Weights of a small mixture-of-experts language model, trained from scratch on English Wikipedia.
Experts: 32 experts in each of 7 layers, 96 tanh GELU neurons an expert, a shared expert of 384 neurons.
Below are experts of layer 4 (counted from 0) of a mixture-of-experts language model. Rows are named router (the router's row for the expert), up (a neuron's input weights, with its number) and show model dimensions 256-383. Each number is 500 + 40 x the weight over its row's rms, rounded and kept within 0 to 999. Numbers have three digits each.
After each expert's rows: "gets" lists some tokens that make up at least twice as much of what it gets as of all text. This comes from a sample of Wikipedia text that the model never trained on. Tokens count by the router's weight.

# expert 24
router:456470462552432466525447500463505466415533447597445474463531533522492498493460506512493459548451537485502527440520450536545534492517452485548501466526533489556541539390505479498527480486460493493520483536521474468468503418441515471511495497484463484487430482538444489581465498429491460504509525499476577433469508523488489456527497477530528478466499556537497480535468459519523551469453
up0:541588398543516520485446508474536521517487521542505476472550442421509493470472524450506481476474482473465508526506530525577489496511515404488402437515497517490521503528532590455466513576519486480520482542489523479474453519498534435510520574523564460516530518503491524572565468497477485505529465521492465518491484472492505543496552493573464558459493492551559507471480481514483498562535
up1:497498530493451524477466370585471445515537444555483457522407508476491498545558460505467495462451517534533530538458505480530500519469532543470509500442479519523479431504482496519437472503459540498498463542511506509536477461523518469439569506474540515504453513441471503520383596486547451448583576564459506547491491522516498575510523433493457506488506561538545581490513527503549541508442
up2:510488513406519492522566554475491505439535471504564467525509463480452491518511452484565511410491485509505465485474558573451544425558539566516519511551448512533456497494487536437500567464550512464547535448485492524553496488440520543431598479501442531498504511465514440493562521480464488444494537510508500554536543517550494560458464484556521500480502451504483484516479438503497476514448
gets: "ed", "ing", "d", "s", "ted", " used"

# expert 23
router:449493457515525423535547467455474490489570490484547517499530497429566524445518507491544489553485482487464506480534472518514520531530497559470482539460479534487574481472466529507451525483555603495493461446529424548456540414485545448484514532516487513516476533545484495465522477560469470419561499570503506522449509512492530426462493485517580403480526499494499536478452501502471506512537
up0:507412440552426550523527485584450476510488474507577515524577541480524559482427455523468470481462462466494446558492506503530449480526552483562512491550531550550462523510541515501575525536564502514478541459508524562491477570521464489578492450433525525479595533521519448488547505457458540506556467561554480459495519582473504474521450484553487450433562514490512521471548513511480478457444
up1:490479501493510568538442526440537573525509434475569536524489540481514437508494511523556495428492440476497459447538478535469532570570549520479461489460494532429543500567504515498437507498538570568466522559532519548494512525475504451514481527486508461481495545493516453476541464523501492498569559513524539490481499590477479548556534463546503446488471513527561445455525497495506475555536
up2:493472554543483527503533482519523483462485466446485538518516585509468558526509560568451447514452564492470526474491449554491517562542461420385524488545535481419467492550499508506524499520409431502505573519519519571528491518503428410517504509462465529443507498528398546542517521557470494517498499483573494551501494507452480476525575533456468476498444495510438465536426577479502495497527
gets: " 1", " 2", "1", " 3", "2", " 0"

# expert 14
router:466515472560577462496474470449432402474598445488478535482461562535510477470489518458505407523528505463506518539567504546518483536484480531506501491513547536499494491557506472401481479537496524489556462415516562550535485455531509466427518483425496488503527532488478555480440485537487455448491483557498496436561465555451518490509498514499497465476441527488490560526478455486541497517496
up0:512511536579443540544452481440520488527489564533519534424494507561438503567467525561568485432509533533491482557466413459481569548491540526558489515501538490494590533482477471461511522561537456525573489489499541505554502473534501491549498410494509501537555527486447555520515497488503470493465522456484505501501452569493438508506519453444473501524431487436499439530482531460482550432473
up1:483579527536465505539454480412492495495473532473512502496510438467509506513541562493527480536493455481580489611510467472442518499476490475500467485407443544502501524560504505524448543494433471434545473510513494565488489486457443461520523455524479458538563420436475491439555535570473522544521461500520620548514524517454475540517546508467560501515463522513489452538464490469477502495465
up2:446522523477514471486403489461470496467481531488442448470540520539451427473499489527549477449543475520480596456503484510452494462510488518419496482433532506574517481466472522455509505472517476575491526517480511457478414523526467515471499510421550542518505540563453555437455411560533461514482499509509492499534482494586487542504471512468525506478454561433540467459549463490456449514521
gets: ",", " May", " August", " June", " March", "er"

# expert 11
router:465512496535459517492510511482533519494472372559501507550479516587485464522503510488456572524541461472493477479504540520471509492492484496489462471438482505488502493488497447543480485514521534493437495505472545571510459478501525495456448444441518522467484447534544481506455555511504442523577487508502420519418481545514544547443499494535514475488494482565459612579515527464507520466522
up0:455548555514466492494464567494565473457483432490576533538495485531494488499439533427564564523438477440510620499457516451509513506482455493466477508472462472465456452469541519518518546519487405477510520482474443506479518530439498424555437484534504508492525508546435535483548517490399505490439529532470452484540480600488500515542559444492520508438447508525428518503547493513500482528536
up1:492434447527514541507458423510485479545558469439564458491510543462425440460453519449491489521529528469482483582553481519479485447474413503484484437504534577527503484469541524472535504505510567482463512488530543567421458510511507503500414509577528469482520475456562518441496521503562500447515485470520520485495517457498503461473463536494520582514499505518482554579419488498543519545497
up2:438590581486429561470470543520463588453541544563564557525511423477546477537507463494512490536473455548490538552494493463467526427464496499570464461461472608485513549550534504497540450580541525436460569451538464531464504539506507508462488425510515427537487497478454479473468539449425521480382536514504502491464491558459597523474501510522482560463473441439448472479501453528427462471571
gets: ",", ")", " (", ";", " in", " ="

# expert 1
router:436600419495436418486490493383486497493550487516476486483500517451537455484441503492477471539488481542526535505478473506526461509557521530440485481472530508446570477462459504556548473515531533528445488437532494503437517495513512465526541447520444561507468542511462498522454472469489436454539510548535475485460514516573521393442449507515561421531459490484520541511481479590478506493570
up0:540521520503470477475438483482468491527533537458517505431460443407519425540461399467574557462505458554517447483556471524489479510505436462504480522520501466503523480502518567456491437534453476388534516425480486501520541383550455503524459507524511548452476449500572484454449532522453513441490551470573485467478485492486505463512499423550491538490536481476448444500492493462473484488408
up1:539478498562471537452568561451480465518469448492480577534526518507510487518470487442476509483466484549441511530492469512538550485484450629472478513494437490517496505492520517509455512475423487507457577434533503488470464495563513445488528453525470551462494557521513472506500521534460502513467523408480528528510490515527551455502540563503503497521463541513467470482489506482556533458513
up2:496509465534478489448416491475530501581431474536500524438513459454480469430531519500501516490507543439550504512527566555498505525490534482534484425525536517464503476453461499435502457492544536456539533546544490503506499552584504527553455430465555519486482511496493451543491471521485506499526544554468522382463423525529522412525525477510517454555504560419540512458504450479546495514487
gets: ".", "2", "3", "5", "0", "1"

# expert 10
router:465489486509417459561505472455599501525461493491560518499550552504484440476552485434551486521480515569536469483508451509425484510492538494468494477471512522524428471491512461432530485500513524536551544486502536492518545541421529503492522557479466553470526492472481509423394537490488503509583504519541500541472454501570514498568560492583430493444527504485470452486520529461531481589489
up0:505528570478555527510516351488559554507472433529435479475568480509480501455478468426524508467431563478467542526489534474521510511502497394471543478488487474550540524487502455554491541562419501515523524456501485528476485529542473477466421582532516404479463485495489586516523493511537518483450495624534463483484487563502539495491537453482566543488486523458513513411511496480451457476506
up1:512558516500502454490460529460459543515483453523502474403415482516567527496481510494566567483534521491519557515572520495590453512462521519458488529538415471480603557560519568482461479536550446571552497512505453497529534446483447525486407522501554447502589468481463467430548563398485461517481452515484538458526527460483536469460529492493484431543460527515510505426511432488438550486462
up2:512499528544474514503478474467478508539530450513462502449547467519476482462531537480517518535487471535507548464537534543495536469563521506509476520448618534483485491547453510466532523495512437570464447443506505451517563438519493552466432518525484542465483454492475536471546481515510463512483500423483438520537469490522533518487607522543583512447498497526495411441486451438554507489506
gets: " the", " of", " and", " in", " to", " a"

# expert 5
router:465547513524511485558469459461482527542448549587469520475574556591572464552442495474502507474496434477535509525491507583512529468528469473473524473477510530559447475488522457467526550484508532513522489491543534560480433507505552441471480460564563522519486531477515535508468497523556493496580446431534525362495456528473460476559488444507463552437532496502444585505537513444499431452522
up1:518522486516553567531511481485452466507459509505536443494522566486515454457490482470462491611544528528501522448433501506496540497507464488415528528545520479522521585530443490491442560485455564531498495483510531567557450532527536427460450475569482517525476562550513543496507531591504483519525447519459581427521550442519486501527490535547533450528543503442477522564484521495473475555500
up2:501433482529444473480506448488491468472482563483499504524538491518489413530535456451565494436443447430503517536477517525494475509546498514561485519563508530536507464564533491504552468594488543516548519480501487452505454490546442429397514496538481531505512501471492534519497458537487552529495585427550513478540480534506555516514517375446534409485493461525566531518511452520431439520479
up3:586501445476613547489490510478445523543531511517465490533507511610564484539502495573442496494494469467464524479537478450503428499526495519516535477510464479492474499477443569492518537477520511548448526485505556565496491471450529572491534443531520407492550513473482502467453554459524360498408439528497498509498468497461489534531482467538454496483486531538452411527496495446455467496537
gets: ",", ")", " States", " 2008", " 2021", " 2022"

# expert 27
router:523466584528546522491509470476451531502497507514505470474482475526519481516544454448507481422450420520558512596580543568517512476533476516537439430472497508468521532497560499519544527550482492416594627437504597481469581533487505525483523471481369506514552463435491466517433587442486508491458494534483571481496548455467534532510499468513506492547506517486499429480459443531498437559497
up0:461509424533457511530505605521526493566461511459507481494411531485587557476504509484478533532480528515449489518496492507528505516459547506492573467515547442595566531538444423492469548514498555478433598478472523478435487461451475492549428527519544454497446384522498503424469463511464465497530499500516474474463515493486448529486536599476552474516476497531509519517439469545572544479486
up1:563542471501526506499518536421445452444511543464510421475522482516465453516486510578549465481556490506517477534445529512439506487519548503564509458425555438560508485472505521518482505472515516480557458572516519550457525558419531467531534496542499505421558553513450519526584447480530460541538497508440479434502424540518529497478573497482473464461461501510538504517542578506519475539539
up2:529531424504441508509567450434504519528435502471464387536488521431483527513490541536477541493414493579476477543525486549533526521474481421520520546525528555475561533424523516445491460510502508597466483523494524442418481393485493542542626494500420465456431459550454503454541568504541459531492496497556470532509474534494452437515428528532509498534510501481488518506472511531493519533555
gets: "a", "n", "i", "e", "r", "o"

# expert 21
router:492434493519537574509507518514483503566599461470525491528471519461560570577596489473504544489473471516526396510431520486453488528542515470490504437500489518427451431495498517538452515493472499526465497410511550522552531470532459505513500490454570524527459535532486508428453557471492517408514458475553471516424415492453498556516540480497512469521481469426467538510509433476409507521454
up1:476459533479477427507505536493493503546516501455517465584394450556512525500513536489517479527494471515473524513552483499461480514547543502438501514415488526417436521479486533578498460458453515516488532516530558499453538434503489471539468544562459507496411524529509442492509553431409434439503568531481488523485443528487519487470538498414493458549407469445465445587489445538515465538473
up2:428488494487493562491554492461504565501460528493512422487448469586528467474488498430512446472538477519554510531437592454477481517580501533505520456566540519423475502536526505564524456442499508489536520537503517520473455456534524411507491518473579468523515515446499447495508591508450487513470420519541465484521445598503504529429542533519501464507481494419504456547470520500532485568414
up3:495500543426525533483356534510550443422502510549470558523506546625491465523565449479503478463552408521501479471488480574515522528498435569497542482467550486464542557485494527435505434432422457463402506534482500537517479533555478477555504476481445468566468472512552506428520530554509528528412458522491496562433505559509495575502569496472539489424487440505563534522535493521484513478458
gets: " |", "-", "|", "–", ":", " ("

# expert 20
router:497433493514489453513522464485509473543415494485515462507490574532422505483518401418466403525449470534487471449546486516463495476505495529516525475475536522478543544463503513510516464566533474471528520530495529529504497535494457475488509452541466429384456494547498526550418485396476493533652508547502569482454498445470548534532529486564469455552548546442476541547521485431452562469468
up0:472513609492476538488565441568542468502427460518568470523499464454558503533516539527501515422529512585476406535491473559481456506519577492466501477529468482538519483568448540499481511446531507467526567567455466508577525518520477478510526468516530579448500509505543494520576522505457509444490551497538479468476506450526526453544544410536481576582496509476491509515444466483506521514435
up1:494443489487533446420577504511463540445464433423455438547509498423412416452478543426509425489516514555514457475439503532562527442563454488552496518516472472565558499531512481535479547559465404496475513515538500514483487442485542463479495501510484569521457466446511556517524476422502472518493456544479490446509470489429509495553469512523475526537545507489507522523521559501510515530510
up2:500511523485562494491519514520545511485480496452469529562491501483443474545527553447504479548510462549539451518553513471548500455520558474505530536451426499464539476538539483506457494516476471486449458517496522542452446480514554568492420500496487445490548543476453546484454554543451506484416475506378533485464461467495549488494463536433535536515516497487497530529485523462518535448553
gets: " and", " to", " was", " is", " as", " that"

# expert 8
router:508536469496511501595496509386511454499578521488441516494493562455579493461489498547433524508554505492438473496472496475480511443507386472455484482555478502525485486511495511478533453530467565506497482537572498433528432531475535513503439520431508494545434447523526485580478530538439514517567509483540532484430518533488502545488510473506543458395541494481507594582547520451520536477493
up0:456544526551468556558505466539445491481544528424453475531491466458463433542585422532567456550526444574494467537509492492554493502511497537526520509553519526496466470464514471512519419451471514472517462529536570505481487461586493557546481510481430481533499515500460507521529499473514483515497473473444510505493461448525519488503521511564451472461520567537481451490503536519523488469510
up1:531549436452431510509457439525461466537533513498572437504510472535548512548536479456457564528565461533543476449599530456478462434514595466528488509480477450553511528388503494496491439517520532509471481524422434559547482531501491461556422430478510495495525538534517534449501545425510451558536477573513516478526554513565469444482514582495475435475496517460498566536473440510453453481455
up2:536507449551491447463437553487488492467516548494504510498511464482514453550491481468538479451520476563523499469510564538450567454477512491532436469545450441484520527470539407483488498452433487516465474424516515488553493476475506445477440531467448460522592519612476514481521524526456439510422534566472523523493501520526543539552505497497450540436447575501551393536539492504485491540458
gets: " |", " 0", ":", ".", " 1", " 2"

# expert 12
router:505523504498518465431548499517556475502455484509499514522573575557498487547481498502465528559444461511509482551581459541475433481501518538536461461546487453422501545432501464534440505509466474517591567452499518468382575461488562492527467540551462438435541484510501495571479498367503470540466499412416506502488505477479499463468533525534478469479496524471462495487537418484520480465436
up0:526535482454469434538484484509463436521474537523500447503570504439558502447492538451574485488507520474498452541437461486475430518447559539506485445490493510431490486476495517568472521526545478508474468449569500499433474496484561507507524510495540516534518559438524473529500554580473501497573509471510398444540455488450535431538520528550517473425493552446559515461476487515529492505534
up1:529588494510601487504515459536540412497486461544514444475506473505516594503454528448530517486492558472540506468536461405495517435462462504529476517552460574464560483432470478585467532557494478445489526489410545515495504525490538487579440484514501510498502572467467508524443510465528463482499531425539520524508455504528538432454506509614528492419502513494499497425520485491511495483529
up2:533527487534477523407524494488554495424477487536528493432513566576443475440478454574503512500437603480534510495551465546556505519537569486495491458482498524525494508454514450444486484539486524481508504502573502519476554512522478487487412497495437516475456518547498501479490466462505513501488523512468531489570490451443448509504509503530405458509529491489538499530508487481554426599503
gets: "s", "ing", " of", "al", "y", "ion"